config.toml
n_layer = 15
d_model = 256
n_experts = 64
experts_per_token = 2
d_expert = 64
d_shared_expert = 0
activation = "drelu"
moe_layers = [0, 1, 2, 3, 4, 5, 6, 7, 8, 9, 10, 11, 12, 13, 14]
router_score = "softmax"
normalize_top_k = false
routed_scale = 5.66
balance_loss = 0.000609
balance_bias = true
init_std_router = 0.0353
lr_router = 0.000338
vocab_size = 8192
norm = "layernorm"
norm_eps = 1e-05
tie_embeddings = true
optimizer = "soap_variant"
lr = 0.00451
beta1 = 0.95
beta2 = 0.98
batch_tokens = 65536
seq_len = 256
train_tokens = 429100000
steps = 6548
dataset = "wikipedia_en"
Below are experts of layer 10 (counted from 0) of a mixture-of-experts language model. Rows are named router (the router's row for the expert), gate (a neuron's input weights, with its number), up (a neuron's input weights, with its number), down (a neuron's output weights, with its number) and show model dimensions 128-255. Each number is 500 + 25 x the weight over its row's rms, rounded and kept within 0 to 999. Numbers have three digits each.
Before each expert's rows: "mostly gets" lists some tokens that are sent to it at least half of the time. This comes from a sample of Wikipedia text that the model never trained on.

# expert 22
mostly gets: " j", " small", " large", "-year", " young", " strong"
router:468502472536498523459478491507512500471495525465538464502506546498509451512524503461551493472486481497482466513494511521485500539502522474474454546530477468484511501497466485505525478477491469459498524487484492484480493470516498541552504495480485550481449518499489519510511438526544496502537527543492472516471538510497477490518462504520511502494513479527546453479501489531495525514525
gate0:464481474485508508437500502498522447455465489450539513521504452488524507490496543521489483484502477494529556508490471507484549520505477493513467522487481477541501474505493482537505494525472437471494537493486470445481504471506509510480500511507518495527545516462491494521500451461495497519514490493493524528457485501501478494491487525512511497511513477539520478458531511524511515527533
up0:474477494513511492454483538523520461450465508461544524512498471517493511485500561519497505500506478472523555503504478480507548531514477521475460485469476475517461492499510486519518480534457487442509558498510464434485484482469510516510493526501507515520548518464495500524493442460476504486486472499491513527452484502510475484487527523464536484504517478524502480477542527508492519516545
down0:504487479502501544519516493532517516492495492510538515519448533518487541535469422527501553512514488549477514512525510501559483497471525529484543473493542527481505543472444483489477521486509500514537495481531542520507464514483491519526457474540471486478499559498481484484477475469539490511519530464518500480536470508527516528510472476489471490468497480482489543520521518566508454515535

# expert 54
mostly gets: "kov", "ń", "zh", "iy", "esh", "har"
router:458486471494453482469455494508478513472470524507517523500549500493516502483484457509514510462489482514500534466463526512499536529487501532536500516508524493508535484496488513524493552494514546502435519539493531482531489457511516494452465520446517517497501499502493470510488516506481536496513497504525474521525510480503476521493546480484461474526493513483506501534464470452468521489487
gate0:491498509557507530541479508459480519441470546501492530504506464539467498502446497544481497470485495502505522534474534505539526465475528492519501510481481468502534531506511511524496496463477505499491509509505499501492471469509518490549480553493532527485505519528517530497473475519459489536542529505505506514476530543547491485493460522505450491538559528544464503505485484513475531501519
up0:504488518543506484551485493445460508445499520495477533484523466530460505504478490545488494473450496489504508536472541482555504479468512508510485481484525486517547517488481523574461487477454517515492489503523503505517472487495536486555494517497526532489526515526549506502489477501485504520507559516482527531479526485547506483495474501491481491544528503526479499515480487486485510465533
down0:454454542503497499511509554527521499529474469508540493494500483477492513517508517477490513517487533518508523496544502541507509505528521494503513494465442486479492502515558473514513519490483453479525507465478498511470475469517468482484484507474518454501524495505518504477490483517499536503488475446519540472491532492528459511527528494523528527496496469539472518479466497540490460520549

# expert 12
mostly gets: "opter", "и", "acter", "aur", "omet", "к"
router:501517456516517493537447494461482562522481534501529493495527491480463500504494460487529480519474486487508480503533503458525474520471534492546518467520529494489488498474499513506516517554547531506519554516487533488521499474494486491500464503461490504494506555518494492530510508501471531524478490472472513483493467520524498528507515458534471512499497490484507457513491459504471537483535
gate0:489531492518487478508501559467491490511474511483516487501490521464520505501507519450540510491516499536497509528502459466490504476441468499512498540498528519495526541509513468521494483478468503512522528511525534520453517456515478532449546474506500492484521523506564549489512531460510526524466499465499460489513510545491513491483492482527519524507456560474492508490495495460490488493513
up0:509528486524499478519517544476484473517504514490496485517503507478508529514496496457557509493500509526499501528488445458501508499436468488477513540514531537490505515496505511500514455501486508496512515498523557548468512449514477553495554464500503498482510515512557550495512523460495530526454499471505453491507515545483516487501502478514526517491466557488464506511499485471502502494490
down0:504536518502510528539503475497531483504510509479436460487491510518521492499545464508498516461493532525478499500477465498460527507528508520450466481521501498543502450470505517497464515484458542487506526457487481506440503505510484532421501517539469496521487527532508530535488508517506524502464528511493478523470504492431481468474492514513556517484443495532488519496461509496480513492486

# expert 10
mostly gets: " located", " released", " announced", " joined", " born", " opened"
router:539491442510487532482467467471526516526502544523498496501527525526506501446463514486503506530529535463506506478448490505477533472524492518475473483468505501503517512540513465487463524499472507489507523480499477487520480504485511478496483537502474463481457481554513510530504486440571514523482505513506484538530520458549522507479444479507478475455518478512491541491466512512527531539476
gate1:464517516492553538484491521480483511459445485461547529441468477496507497466529515536497527505507505524521466511487481517538523440510525505514515513485530444488465541518483468518517504523499497450530479495475511493507502487446525486513471537521489515496491498464490481542537510494505539544511514504475477499452508499540492504487559530509501506512479491491488519483489456492516514522516
up1:460507512486541527464481501487489510474449504480539522431468485492522526438531515535509524500508497524524491525481462493543525454508515517503514519489520441497495520505489494531516486520499482458514495482467516489501480492459532504488471491524481529487498485457499504549503488502489554552525514486460489490446513485546494478489557524522525517519497488495472531493485462499532504508501
down1:499473513522499496505521514527496475543496495519515506531507449538490494542498482513492478470486470473523479512511510500517542509500516491488513537492527474467505522488473521507483478460489508490540497521515473430470472446520500526518485524508548501478510498521484548506484484486510469518472549569510506505507491482470510495467490509490529481510555505510534492503508532474500521543484

# expert 25
mostly gets: "ión", "c", "ç", "unc", "ac", "iac"
router:530541480514542538507562498474519557501485470490487556491527500462495502520466526510498509461506468539462446514474488498516486531471546517529493538515481515518570460529496482535523504484502504511448492541508486488532531523523517529467480546482517518511550505486483548473481514507476540517542463494463493500468521445482487547478476468481483512536471481533500506542464501510510498462499
gate0:500538501544535531517478491488547538458504429475480509535460465491497501465493489471492484475494529544507519519527485491502532546450510478493527468504515491508472500510486483514517514520515502500468531493509517482521513475510487513507511538527540481479520542507526487495506519507512554481463490474508504472484497511494482499479498495517528463494499508525512517471528504461498547491543
up0:502563515519528532517476512494529548462497436450474510515465458482502484495484503478509505479485524545525495513506484482480522538448518470495517500521505510512480486514501476531531493538518501497474539478508504484550507469489487506491492544510546501480526538516495485494488509503502548495471483471498517467497517493498479478494502498495523481502479494524507522483518500453517543466523
down0:487486496532532544517517478460539488512457455531472541503470497496492500500489471482503538553498492466479508499501482498476511517504526551442502489516543483509432494500540514526522475501507487472508511513541508487508511499491517503467495511537469493490509479500518493493527514523541514487477530506498544447494463471482532518531485478488481436480472455517484489471497514460505545494530